From a checkpoint of a small mixture-of-experts model trained on Wikipedia.
Size: 11 layers, width 320, vocabulary 32000, 131M parameters.
Experts: 12 experts in each of 11 layers, 416 squared ReLU neurons an expert, 2 picks a token, a sigmoid router, a shared expert of 384 neurons.
Training: a variant of SOAP for the experts, 239M tokens, 3647 steps.
Below are experts of layer 4 (counted from 0) of a mixture-of-experts language model. Rows are named up (a neuron's input weights, with its number) and show model dimensions 160-319. Each number is 128 + 24 x the weight over its row's rms, rounded and kept within 0 to 255. Numbers have three digits each.
Before each expert's rows: a language model's description of what the expert responds to. This comes from a sample of Wikipedia text that the model never trained on.

# expert 4
It responds to: Prepositions. Prepositions and opening parentheses before a noun phrase, such as in, of, for, during, including inside song and game titles.
up0:123152129130107140125130144114167169132086161145125119143113139141113069170125136105110153115116138082128130149124129109102101163161123138116136123160109097130100107113123144105122174111147141141160137103128144092106112144152071089087114103138137156145120160100141074144113113111154124136139078156116195087086122125118121116143177186135095120123108141119148117149101138135096173120084169147136110146125141158138117096115138142079152128106147130113108123133145112165102143095109084
up1:186108108149155125171130136096126115130152140120092117130140074114166135101129119144187121135163154061135147130142125110116084087108100111098141097154099134129096136110135170148131107123140099098102152146131155133127122112134110109136135137154121143152138128119109093112147128135141112165123154143156152098115126167177120141071118079182142102126103118134121143107138157124120133116127126143135110146135154182176129146193094146102129133145192133100109138086111131106155159168122118
up2:123128129092155058086105114126102112120105122148146152100160122129098099089133125126132100128140115125118098151101073112141129146115102117102143135106100093172121131134109147123128129141112114150118156100146106157105101125172140113157139149135139113163059153110157163103136140112080146139118134145108174123102128160100124137163110116071127143143170107129125120116112115153152116119121117127096099118135135109172114112145146146134119164096162138110151149126067078141126190141128136
up3:132154153151171129135089150077142136150121102122125157133121097139116071160194124095157136152130136123151073098136173113124149103116129075155168128130146119115108161137159112130126131097123163126163121171121140114154095153158107127130086137128151134154095141125101146151131111132105139131098064145115128136101140152152088122126125141144121132128123165143089140183090120100124095139149075137169144175131104176128070171084097125066136124141158146108142118117123178097102144145177170
up4:110127148128169165128145145130102105112144140122164142150119106188154104107142145133137157142159096146093136142142180165147103116128149115146128109118140102160124174150128159128127105156135120190126078150098128128139102099143077094140174121128136109131121135122201144111107162120120144115159153139127117113135136072128122083108135159091126134130133162153128126132128131113168123132115113154098113131136136132105084105138085107146106083116132125090135149129119148127170126171114153
up5:146217128155107095113171118097162146142135134152126146114109113105167133123139114133122136160142119156129133083097138107153138112112156151170138118156126107089117133120140139101071117133138103143151150144132133137101122193136053127118085155131177144098128166122135130150146122123130184129142140151162183109163150154105142104131131136163110153151135139157138119106132139131104089128167144118104153205153155112126130127108111123118125137124119166125115080128132146119095149220143129
up6:095129154097137126131128124122117147136144169084135118138152157144136166153129130122140071138180115141138131102148153151096110142156160136142125160109120132119135117146102169106143138130081144165101143151139121104106127115127124116139097151145091131106089139181098142157183100117092100136132148124117135126140119168100113135180124107095170135147127120138127143075106134115114103116120108087084158122108151161116142149110119130107126183100149134191095128131120114128087116145143149
up7:100098106125098163092099096128130143115142149141100164143099156116116062159146144117142126124143145127157124173156135126112106149155121086131111117116094121118111117139106149084130140148172094124126132108116140118069123132121129123163164119114112142113128135137118134126146079159112096129152105120130131149083118118140163160147101135120148126156114123183136152152095139125109108184125114168119161104131125117162098085162118094128118141087115161156119140188104115097130117143112135
up8:116103124130122100136163133082145107066112145159126144117137106145165132121103120139177079124143084138135115104111117122172153139117152105133084152113154152146158130088107113151142129103114132160121183142140129107118113128161182126140147087144121149140125151169115141118089081095157138139141121119138175066122129122128152150122108145129161142132174116088107107127150132138161133157177129129131100157109162078137156099117108117128112164124154110148131147165093137124129091126097141
up9:113173107143122132150148144157146107116161169120145111117144121115109129142155112114088172097146089139141113180127112099122102150145149110067095077136120161089116126160128144107134124090107123108086078073160133165146145127141127107130120120163135117160113159133176119111125144102081158159121119151117102140095092128115125117112156159140074136130131146134149102133118147101164145128142114150123138134094202130121146111140111150111139114148145146112098148098113102129134134127097180
up10:177151142153134167115123129123119124094155140092132156105142091130107095126164118132191116138150126107086117166134116143123138124114122121130150137136085095141144092158109093123140158112137125094121137142102129099150102174143106132141145144150085147126131172127055103141116138124085107115117163146137108066143164102135151153092128091116145113103134142141100116139141092119173086115157138101112097124146157108183109144110122159126147103097184109119150107133128141097126127146138153
up11:126111174133142146110119141167127119098133102096125109086108135113152126131100119100154115143088124171147145128144167131141130171123138125134122125147123163119148148090110139178178182161117144155099121176066138127151126114107144102110138104110151117100163102137128128101142092127175113126146146113132149170150162154116129072141131145117122135126192148095099157132113131117136087107156120137131143139089142113131128120156166140135087131102160142132111137162143074161147148123138131
up12:137133124104156124143118167106141133110116134095119051139147107124127134107161115158128085105127148154136145144135119172139155164107170167096134102095113111156076169154085125145094156155144109138167160129123117140127151175134158159163156141167114099114164162095114114111113162124149158099175108169151097136114142101126100091143091136100110127129170102136093111114085108125154155102086148128127105158102066122127129126123142130135158172133140161110112139137143143195135130121069124

# expert 8
It responds to: Table separators and institutions. Mid-row table pipes, semicolon-separated stat zeros, and institution nouns such as School, University, College, Museum, Regiment.
up0:119106158101144101128127150167137096097105130171117126136129159099162120167123133156118145131174095106120108145148135116111111184091110096128118129129132123095112107119107103111187127133088096128114142128087099147114134126133157133168121117139130100128122084155159127127145098120104124169156110130125066127131115098176156100150121140124157129125093127114126142157117138137110112139122100080120105125139129140183090096112120132140130099085137102133125143132155149106094105114110113
up1:075090130117101159123134121093097143137145116118159125128099162159161125091115112106125110155159085153173121130121133119140133167146088133149143145136097043121109102143140110122106118117124153129100113119141120144139130149126101127113130114145121100104113143097120092176152123104169116152077122089130113154151169117148099160142138112147119104182108127158143128143141175129112133118121137141130119117116135180162158128114121169133126130113177099121144149169170127107124144159157134
up2:116156189099128145127128148130138122128135144134098168138141159155149112121130147103179070119171118157101130141124155157164104115092104120146168144125096114119112116097081149103179147140112107139129136122116086110107116115133161156171130129145151140115123092095166143148102112142139120088128129111141152141146148068146145138140103154143076132089122109128147118102120120144127092139133105172113147117099125112135116138079119135142100141127094100146160138130128136137100138100126128
up3:139142114109130137139132162104130144117141139168134159074161123115101132151134102138166123139125102127174166116158132129127144106123121122133122150139113115178104151145127123099138120147157093122101171165119132131170135095118114123129125157118093131122102125147101100134124111153106173089091136126137150153130115142103118096101172079136118163128146134123117140145145113135090147160097149124090147105088134165158113173134165134106141117084117123105175161123144168127141157139140064
up4:084150104096148131126118163128110139134078139121123096090146144124138082111150121079128186143117118112142110117137142088129168170074109077135128114129134157105147125101097130168104119156132146138137141130127170114099148139165106135077109091180158104123156137136106081112173112138120133145119123110124121116104158105144111142156090159134157135113131142154135162141146144122102116148103146155124139142101143159136121118100098110117162069119079140110157126144074150120105153068062153
up5:143130122116118062129135106083168177174127096148153139091124122112170147090145130140104063113095178090102150116136091119151126095083193102162108126140130150113107110087094076155140094102119133110110122137090116106123126132130132116114152135118099147174116130128111124125125149108088107109102108145066121147093154120166115116138093129129129118149101120160138134130135105136079173147123154122144147151100130074120136134106113059110117153126134160114158160114146104154113120159099109
up6:083149118117158179124108119135129159126139172120198130094127125096142107132107096154100155172132119142113183117114098142125100131148159119112137152115122151118144181155180161157173127156140142109107128114121156140093154081128162145153096139131149131113107154150121143132084105139147140118131148160074109120130138135136117166142149155186105110109145120130129166143118146125075109126136151109129123128116145104144106100085150078124138113134137123148108145130094131128128179114115151
up7:137112081137175120098138105093138100099115102120130094160166146135134134110184200150148102147115151138135133114114109135113152123110134160096132105169115137102117119156113116128115155158151099117109097129100144148145089122151134161107093092105113142111154111152083112107116134161089101076139139149145164166139135148132148094207139132101145118101149159137112155134093127135110152110134136126133150143159107110151114109113113135153111123161152094125138085087142122133138152113094165
up8:154162109131159124130157147125115105121109131123150153125090142114159111118181154166126150090133123128127120115094122145109073102110147103138125132085115151136157157154109152121136095173112115101195172136101101107121104117074162062134100140107129142156100131123118104147119177125112122129150149160139130096118170122128153145079165142115153115128083111127126133116133096117146142084128109145127105096135148119111135158145113156157160173093113106139143158109154163122118101118162149
up9:110137094120107128123167106076135106159133116144154080138087154115129109165078119114097147108112084109134138143145135145155179121160127154088107088117116146140096096089109128149129115108135119091143142101141137118149136125134128152111160169120139106124126115114138135100167125113102095098167094130155098138159113132148050147115118161095142169144159157149131113125129126120110150136112174139181157135145114136135130150143127141114117112116121125137137151132159127118136153152153130
up10:115116119117149170135138116144162108132139079164123124143142166108106138124124071137114149113149144057127101130148139151112123152155132146133137115180124138143092106127141152104135140126111102104113176129098159119111109162124124171137112129137108154094127087084139134137098145113146117110152100147130161133095107105131153100139098145136141108130116122112141144172114122109141130119091114093203140148149165152151113073096129129175107164105135142125131113121094114125120137098090117
up11:118165141111148139133143111142140148093101126181097105143099136180128084103130144108156131140148108101144127143137164124117082121119147146156118091140139099104128113141112104073115094177128122149141132136142124159080154148160129164156096137121149085166152150170136155144104133108117114123110152074097118113130137133132120125109127107154125131153105130131104129105158123130147114152138112132054127144162122129137126080127143142093165131107129142107150138111108162117094146134134129
up12:101137095138112100146113122085134106109110143177119104116118129104112076167168157153140161135147111119148144128152191171129156105160153134114154093120091099118118146123102147143163135062125151132155082133142114135182131163125105117135124139102095130092129150113124110151139127136147158115103115068143129142074089148166116108112100130121101069127173145105136118119138114137095117125159138097158071135132151136119166142141124159153120111136098122087111172118134123144137152139125113

# expert 0
It responds to: Sentence-ending punctuation. Periods closing sentences, including quote- and parenthesis-combined ones like ". and )., plus word-final suffix pieces such as -s, -ish, -ous.
up0:080115124099116133176112128130116139138109098137114168146130130140160168116147154127134084148177110200120127101117112138137138082134090136145111120165086112129110175173123155127134136115147151138130117123096120116127175142091128161121125101159116124116098123136122127111167133151119115110088158118192085156141143135111140148161165150125125128097109108117116155093153171133121118070127118109068133158103144123087115132127161099131115114130142092110098145077146143117181120104148109
up1:091149100110091139161067144154138116114133146100126146150131158135179061172154159121120141098080122121135147123175129098115117167126095115118158121141163153140107101129123136118141112093137116182111117138131128136097106112105116125104131154136113131106103136104153140162153133109145156135124125111109130086121077148135099090167113134122134105068135108149089112134138133116089101113081101088163168095118084130112128131148118123098070145145123105112114172145114105103103143156159135
up2:133121135136165144125173111128140139173123139121114139157120083103130146114133177128186145100157149083152142165114104119153119192109116129127101127111130105131104079097106133146165150116153109147123091154109128103136103111111143146137124169161116145109137170128170157116172154176116136128150117102133111140095187146146157105141146136136143117158106119172145144119123130124100109132091099115135147125168163120121125130119147129095151114095110081081166122134096135147139104114165122
up3:098081126109125139108071090133104126154134115147119146105136112142177142157127112115126128151141144158117138141136125125106128096157152099117182125133098076118115103129135171118119161165172120143137109117107099159088126146127168150127130090122093118108108079094148097101139108102111122101135138101155114171154102113131148161157142163134161088100156145137114193118135151106111133130085167146088120123137143151129148129138122101156108091118105142131100073117136103116120131107107136
up4:093091130129123131144114138137126108077119158145139134124135131148106183131161169119111100111070092152131115137123172158110116118066142110107143158104167172147152129134154154131130142142117110127120138188126152116114128108148129108177109102142094169116119131150122126098149100130134114163155089125103181127162096166115098158141113130112135133168179118123118178094105128104145149140146105151110114120151110123136147124089121100132144155134091128134116150131161092141080151090152107
up5:132104120140094168109118138098148083131074142169138160138128131159150137085108166134148177131130110087113149162105167112105105106114149141122135145118134168147186115126163141169102120132143107117107120144115147135104132137086145088139134096105128128115157154124126120103139137143134152139113095084151148134101129091097080131148105149090144119166110109158143137161113098122119154123111109145107124102110094089121145152139136126156127143133135079103128181124131097152125141107115147
up6:104166125135152124120113118111124094115147121135118099089080102110146089161135110095147121157115153120150170156147116158087137107148105184140173076113122118091141099081123125094095101122122135097129142120134117119050128124164111150137124106139117092169103129124137138140144129099148091151143140136143138114146106136145141095121114134141163183094124142117116105195151096129110108125109170158137132120098145107141157146100147134163082136133112116095160144145115139107133084128112152
up7:124168148090114159108136158119114148122079148158153120106103148097149122151114119121090172181093138152087127146101162163124095116095057065139143135153120157136101121163107164131130134113104111185124167136134099139153135127115158131116144112124109130135102176123117136131108169133058123128160077120123105174116107135150159147155115105147121110149136112107116125161136139155111112160102144103128111142104142093117105150141117084126094104152151131116149140107140156141137112129095118
up8:135105149101112163137120150117105125134117125139134149155125138169183090152104088127140137095109106117115141083133116147149172108110109166156130143120092135108112106160106149147099088172104093117125092136120124127079135150106124105177116167096115139108084125135158145122110137149147149145148147156128128100135156102160160123128163139119110198107117131140128136112109131129133136131156124145120135137112126080153141158120124154166106143145073063136078107095141151129163108156092086
up9:082078152128102135137147174141145137135110050104177089141139132152119144129110151180124141168082136140107141143146059120158098131123127145132136139073116155116081120149114122125087086144109144120117113143134160111114135114176164110149070121156113162130117152112079166142131162125128097086119131148135145102090136136112121104124159111168153145103156129136092147155157146114102102171084141150153131106155108136167103126115104139110143108118152108145146116121133102142105132104102112
up10:107107139112133088155128106141118125126133128134153094092184167162120111149124101152165175165120096115084147122173135136190152183129143102114125120137136103121126127103106161118158098133104124162148122154140164105095116131139097115153116115155125127114115109115082155118122112077110105164139153169118084140102139127125148144068130121133115078137152188123085158092128143133141186166162117137095125141083136174188110114121111096130202143111149154132107105123161158127115133106075115
up11:076123119167132153120128132156139134139118097122130120118127172115128142150138129115140126126172091154117118109107099094136128155122173137119131103172076161124114119116131119159093135123128137153133134131145168106179152122092096125076140131106145147177106172093146106166176140115143130151152086126114118097161110147116130106115115134117111107168098136116183176183116084132095128155129153143140089108138157139132146145112158136124165142139122171101177105110097151154074116145109101
up12:188162133163105116144109096125100103158119139155120137104140106140137137135097139160165134145150146146153099176139146108104102133111122120127123124097117160143097099108145155145070107131148100117113115126118165128170128134098098140081186131160129093095153153148114119166122121140139117154082115136131151123181104119107135140157093125098142097083146117147114135153165105117134156124145126141115121133138120105086160133133139133107130175141120113170116141095124159078114150122097129

# expert 6
It responds to: Table and list markup. Line-initial list dashes, table pipes, bullets and section markers in election tables, taxonomy boxes and lists.
up0:114122110137099152140116133127163163101128129106148167115120135163112130134119093137128154145114144100157125163165077121159132115155097088132108090150133170132119113139135116128137101106162138114152122121115117109130119137126119169153142114133154094128108118109104132121173151084114133163128182133134097131212128100133112136128154131129099123138173111129159138118118119124101146115132125122124140149143143139149163173132135119161113145114067122122081118099086111121151119149146109
up1:138137104150135146090157126136126139089129134047131090124116143119116116099134066100134146102156116166151153143106120093127138126116124128114129130132120143127121100143158154129114122187108156109142115129147098119078139119117126124109140110133109146120127094169151129130124104124143128092103137162093134109089092150106139117134105128113117128128116118116091147111147160129112125128120103118139137155170118140153111114130133125099137118074155101146103147146110125170116121157120168
up2:106114141134132105133123073136128115113157128124095116146138137142142130145105159136115092139135092160123096081123163152112104126136118164134116131149128107101097131148123113135110104121077104114144150148139132079125139102151157156111103152089111077123127141148102151153126126124104158154102117125141133136104151074121113154126098085079139133157147147133119096146154122144088092116132121148102157156180149162118122150106113113117139110141119147142139150111090135158093127143073184
up3:141128135094140145127137124162144157142147150153126177060126123084114128156123144154104180119137167100079123127130119173145167129102158077110121135144125147106117099107084178166136084160094073130141096140095156164140194114114134140078153113130149112158145132127127102129109159143198082135074142138135114135106131088109121105103181139135091169120139104123148135113119112161061182111080139172147121133164100101144152155149147101138110113127129103120143122101086122157103090148135130
up4:102138133114134148139107142150132091132128116128127139114135086167110163188123163129110089141150128111101134100126141140146094144176125127134113095138076145153119133078140108163107113144134137121164139093091135145109117098061169102129100103103079127121085119119140160142062158092094096131149104091151133125113154162119111137129126157149110132161147101106117141125166139118135122105122174123120099127158142124146157175119128105135126136127097079149127153113132124110111086112127153
up5:108139099136131119101104120144157131112092140111111153131120154145097148109109142101131150147127131120152115125133104090174140095104168121112116153152123167142105101132108118083121155160102146119151142158127116098126135137121127118159141127099169166129081124113151107116148140083142173073184106151152122171167142095095108117081178143125136135120116115123125116106108107156167136133120157105102115153115103129134165125118120109124098127115131107111152172138147119133119150139122141
up6:164194176122110172114126116106164122105124177134092113139116146147161125163138137124106112132183125158094147158111136119165139147108133141130126103122096100094115122124100104114140110115155121157148133134134096123132115149128167118110139136128078156118170116109118159179117152157107170166136143136155112148143148070154093117137131135135078133098148119120105140156156126124123133113122138113128064139144157118140125099172097120183099126189110156157097142134134136137119103098109126
up7:151106129171145169122162077121135166116140139135121098126086110141176112100088138153111131125159126155110095138104133127130132156099154117124126139076112128105112153165141144161075124130148170120134112090108106113119141127127147117168089117144123104160081144120136147148134080139120109137154104097120132128140175115134093139107157112113153124139101113115103090136134115117136147141101144101118137141106188150173124157164114092141147133149093110086136158089092145163144146115119156
up8:143103125108178131100170150138142103105129141118150109194090137149141109130140161084177127128116155160124109153139162109087138187140121138077147165158177162145100131102149103128115152143093137130103108090138107119065133103089133118101122108138148110100093191120149100112092111092134125120092122093128139138122118080157138098146144150118166127115144167160160156132132127146129118153132111160130128125108125097126116123170150107108110096117168134130131136116094115138114121135153132
up9:135134159109103049155101132129118145154161113164123173071132142147107146107151163124162166129109118126113107145110124141134112095137087149120138147129129156156135125169160167136093165154170156106136117162115156099139102127106142153179125128111149118121129097165143132127117152125142125126128133142108132139150144117125156126125129115125134116110162154113090136172105125138121142122090141137156108157114149130090142140147095110151171113185124178142141100126153117163148117143142103
up10:095078122159135139147113106135126123119135154115125117090125150135132085125129159125136180125130097143106142167187126106088145099112133144144133127182125087188095139099137102102163081144124123158123070146152191095131154142145112141121128134147067126183128156153186098130141166149151145110091127171143084095120116123114116115125154107107115124142124096067127090110105079094144114107123156132123115130158114111145164142123098131131129159132117114097148117159130100128126126158124133
up11:152103113090124146091147124071145106124117127140155125127147090104101130132078119123156139099139137112122146120131159134128117143123104115141116109152095158151149137106154133150151167114103095121156174146098102140090151138146101119182109169147122084160107088103090125132124097112090168141144138107146122114130094106112127134154087093161160115113131111111152148105123136142140096123115117161110086169088122094109098097153133134130159125156092127140140160126122202124107125123154112
up12:047074135107144130110144139119094127131121133099127147144121113153117127088135145150113178112107114180151142088084147143095107148157115103158180170145156158139146156113124100092126150128118162123102139109124159116174135121158098047157123118160125180151154105132123149112090145079154139087152154163128120129131118113105134108149091126119125125110155130122139100147158126141077121144121096170131112103157150152109124097108099112101144172146164143124150149117161176132128121156097124

# expert 1
It responds to: Verbs and relative pronouns. Main-clause verbs and function words after a subject, such as was, is, has, were, plus he, that, which, who.
up0:126127152120109100151093100106112101187158150113096126138164106148103147181089123123121125111132105183099143108114115123137096157118103158118126147142083139154117151152110139110139175137123139134132125090151093114117134122131135153128130108144135119164125156124133114107129097148070116114126133156106140142130128126148137143123122130114140108105118133115139131114117136125187146077050109145172131164104099140106140144143104115131121104117098112116117088096129122110072099103105160
up1:057135163140175091148138098172186113146150132112143109130124086153136133109140146137113171128124178127121139142141134167142100121146147083096141106123123111118134116157133137149105155120128113108106117168120151138109129113111138152081120104121090133138092141080138100149110104136133101091096155154108109170134137135117128140126131126094079118088146103136115126125132160147116101101128155142139086171112146064102136115101154161123119134112121113181164118128111129128133127079096153
up2:119114167118135131106082102179116139140101119097132114125114129145161171126114150162158138105155137168092133142136103138104142181148156175111137148117110093152089118102117148109109096154116165173135162138093141086130173140123147150158114116110162138125112124108107116121118104135133098143121132102129130143088188101126126138152140134108106152127134108148132094121129189152128085147133115083137136142113130125130138132150130144188130157165142170151136096118140098115172101143125169
up3:109120122136121116083150092147114098119115157120075121111147120120114170099097134123118124139073123142099124094156129141142088112124112146118101162144119149092133105153116123128109106160110117095155143116147143109120098089119107097173167151122128114152109124135095142128116091129136124108113101128109119134177194106136148140146117099096142127157161119146102147091146160125139069115124096174129149115133111113123139124145105140129149141112122127142075102136127135080111112125115169
up4:102096107134149127109142145124106166120097143121144143183111111118155115086090155125157136106148111130172138118138106127116114113134106108141123108088087112075106154165084123160141152124151121145155125146123162117172143084124151182113176117126140097089117129165137128151143138116114100115132121130119154133143112119139083142135127137126111136119135128118131100111129140156153072121116155146146109155153148109133135118090105111166087154127120141131142120118122148172083134082138131
up5:167159190155099130142140130110127150126127186100145140166154113103141111150174134156133121114139100098099169118099156153111117160115155110122112097144113130136111130152125148107144123190122120107094097135083118128146103121151137114144167130098144125129136136116126149103145104107137111126133134121131124134182110124150161127122112133141149152110123132127135095175142105123124160102159168163088116170147084176129126145141143139122169099129082152116142160141118134127156104119140089
up6:132134163120111157117080157075121107140153143082117169105139120113081160100127125152097154117135125159146119145133130146149116091117094084130105139125110149118120130125106087146127160177092109121122105137157142143146119147138154114109102158160141113162090162134135150112121094129111094099088132147143110156126097116121105145125101137160102118115077111100129126141136170114136134110135102135159124144087154154127147125125140176154119094121141129131123136098094146122112094121171179
up7:113151132127147173119121159133145183133115110121133149119126139201120123142138118132093163084100099159107100131130075132133114089165124136158145091157162115126153110116083144135136141115090162143153119120129099097166156132115104103120125112144141132120114134092096140114170119136128124142180123153131169155107140102161083157164091137079117113123165140105119084076114108113101117131106172135123120123133177116120154103099141111098105087105129112091112107135143113109117143075124128
up8:146110116115163151105101124136154147135095095113117126129165110175128139132058119150147143165123132123107164158106118169150112151101170115157117135116148126148085125099136146146083101145132134143123146125128120131135072161149099090139171167119148130144129108169109111144082119152114141107161138090165127138116096116175149139119130160125120175130143139152104121154142128148119107157121155105090127125080140081135122100090090122139115156126125093174113119105162150119120170124167141
up9:109103144106122124151125119118109150124122138174128103163132134121131103120154107128173125122089103151151094121147144138122121126150095147135153161163123120117145118157118106143114145114138147147122161130108146099140146140119165109153154097167132155095125120179096140158093173135113127114131116192175131109095121137120155097117121113132136088151121107145163140100129129101116176060116129140090123121127125108148096109155097076137116119126134134157138096165107134137146106104130105
up10:086116162101134134128140155115134159139121109143122137086129101109155067088149104142164108144132088121099139098141148153122136143132132135148174112124132107125130123173144139113116109071139170131121137104103146147132113168150132145094128130132076193153086167116146094111146074145118150111160146142116116174114149173129106113161123113132138140133103107134142137110140123145104082159117124096076167157097144157113130111128133141139109119116101135171097123113151156067151156178151165
up11:142153123117087136141113086148136102124110103103138120095133130128129133132087119138091141054175125137111165137171132122112141117154135156131142135155118142120118143156137170138127102155167116177115082159130080089115105151156115100097095131115157110140103093135107134161129157109116133132110137139114138157137085105128144147144064161124112104114128118118158123135114107081111164132161152115111162136173135124103136124154076140132134117159107088126098101156121136105109180092140120
up12:155100101098152175110091126126136121104139165097137118146129170109152113114109101143102140134171142126133143115166102101106107126142089120174129158065124130132083161080118143101095134139120120095115158108107121129147095159137136117131133101180122093116122132084097146194150172090102150091100128109157146091114129096140171084130104098131146145072127166135124158109139172129121155077129134163121083172101099141117097102086163123121137119150131066132143104159161134104131142123124127

# expert 2
It responds to: Commas and list conjunctions. Commas, "and", semicolons and closing quotes or parentheses that separate items in lists of names, titles, occupations and organizations.
up0:129128149105106111144120127160138126106094126124112138136127158151126134127121135141106128139113139142124134136131098090128116147120109131158114126142067134112130134069105123202137133132135138133104136164125131144105058142118144129117127130098169146122131137151094140125120157110115155113108121098121134130139135106117142116104146150128114105116126145115153152118137102103128146159117131160109116101102103135101137155124150109122105137097096142149143114145077148163131140137138132
up1:126161122113173143097160139124088118119164121127115111104149139118091133148118160176108137132118147135131133064143113118141099101104139135122130090111143108090118150121106094119091124143093139116102123133065141106120114126087126115133141113168144156136112102151145119158138104139125132127149122104120134114129143161171106123132173111112147136143151098138142105106140124156101107140173137124101171162124198090148132137140145139142154117126145111114142148065091162112085167110155109
up2:112138109119115053144151156112147146102086149123103132106195121124137154103158087125121159122129084144131129054146087096136114118153165133125140143137115162131157120118148108185152127121126101120122080127085156120110155094118136115160125120089127124132124118129154100132145127106128099133097096126126081153130103160175093150061173115137139088133137129137117105154177123097151127140142106089132143080133144152135106160146166122082120087144155129175127115130159136119128113130139123
up3:166097132127121141139128137125136131104120133100135164142118125170168121128083184145138122152148144098146142144127109114132135150114121142101126139102080128125125103142149083171106099105131116143141141160116130140152136102112135152143098101108116149120103116158157143168088087139127103124092101107154087135111146115130163131119126106140182119136149114112147128145136127155129085161118146142108181113092139123132159120118117113126145122125132115128108156131133094138104138155150135
up4:113100119135077108117123110113158086170185119080140100138097095106135180134153135155150137132129119112090119142127110141081128119142108096121122086136091133133102107184108105132115092126134161118159093143118187129094093103143106129132112113112137136110133107129124098127134141097133177142160107126121119150137122162132151148141112155162123123143171119132160168092140137128097143128127118149113140131128132110129133098125141148089092124157135135140083144115144133130183141107116125
up5:112116124161113157143144133141152076139175126139144148123090108164135163142128131119145057123126153102153148155149190096118127137179128146102166135162104130168110134121144138114117117144149143127128131132136173100141126078126179093147130179147114146161116148158092138116109120125091125134126146158133160154124111118134140060119076144117119126092124092137156091124144108125141134135075143138191135137120116111143076082167089132132157190137130127134129106150132115130077116120131092
up6:118122084114108093186156117128112132156107142133133124161130116107142136112166135106134148140120102144145119149117137135133132110102115095114165117117151143148123215122132129169081141135126181153197129135147149123111091150159120150136132079140130107174158117126104131142138080116118136128100166149154165131123123102106157142116117162139083119124169104136096164123108112125130133113067135142170100186135099181097164150105109070169132104118093110103122126143091140150126095156122145
up7:136120151100152167103162108142132108108081153161173121113154098110151110132088124100123150155127121107129120126104143163109158108115102159097144092101143110112101148101162140130117153114140160104165114143148120124100153113113147093124137157142131145136136134144097146140145122113131109111181094117091144098185087111140069096113163138102140138119162154146142123137133138126167121129100148078130169136155149127135108116092129127068137113123150164148138117130141142104115096164110140
up8:129154097116144097195111142100113166106142133106150118091145111105092133115108135108134138146122188124113108125167124127158133106151095128130139110120118111139152124152181114128132137125127096148119119107082142142128141118119142119062128081132177156170147134161118172127127164164076084127144163154171134153142109131154166111141144159185161112105149132134132160153137092106136139129112099118157117096137117130099106151116175140188100089151154089122100112160162147131093157122123130
up9:103076119144147136147138142113107106064134159155080151103145115095092149124079130134138118119091133140091117106156149115106177143122118145168141131120098161125157158115071152164115136174132111148092054146131121105119156143116103129142109131162117147097123151114141104122111145124112152117198118132153112132157125135115128104108084114170148169100141174081104151140118161095131087137113136146114141146107161156095134112124141092097100144104117119107106131115127147137110097145117136
up10:107113144126113103149105161114118147109114121090175125114171124141159131111156117117089147114131147148107158135136082120152140078087132165146140105127126102131108154132117144091117107107148107112181133135100075100144124116140143113111163102135161118160098132125101178161148147069129107135103103090127139113130130118097123088133151120115110152169093150151143093132096132111152168138121132122105129106116136135128144123141170152194095110092077110169141135087147085128115140139090127
up11:093131150141165154148105161120116131126124157129143104127140142137103115157111105137076129111188175105105125122107152170130097102106155141150136159135108154151114087186106142080144094135157124140129117113114092099151100110137131142123122098164091082114134136102081146109122123114114130155105124100117154100103164124111105120156160147161115144146167136150169090151076129148130100104136143142100160132130138159174156141112129098110096090148133136113147161150181091136101132131162083
up12:135129123103105092112150133113148124139100135127118128136119166139104091106143115177135166102139128088109105106139147149113127177132138116103125105163104138140174121131105117107106106126122157161138172126093083130112129083155092143092116164154164096113096135143127105115111169089118106086131105143155107154094094140132125095114146101098151082112112123126170198114128131131098168092156129073153143169109105118165157137139109132181155129091122115159141109127141119111118108154135116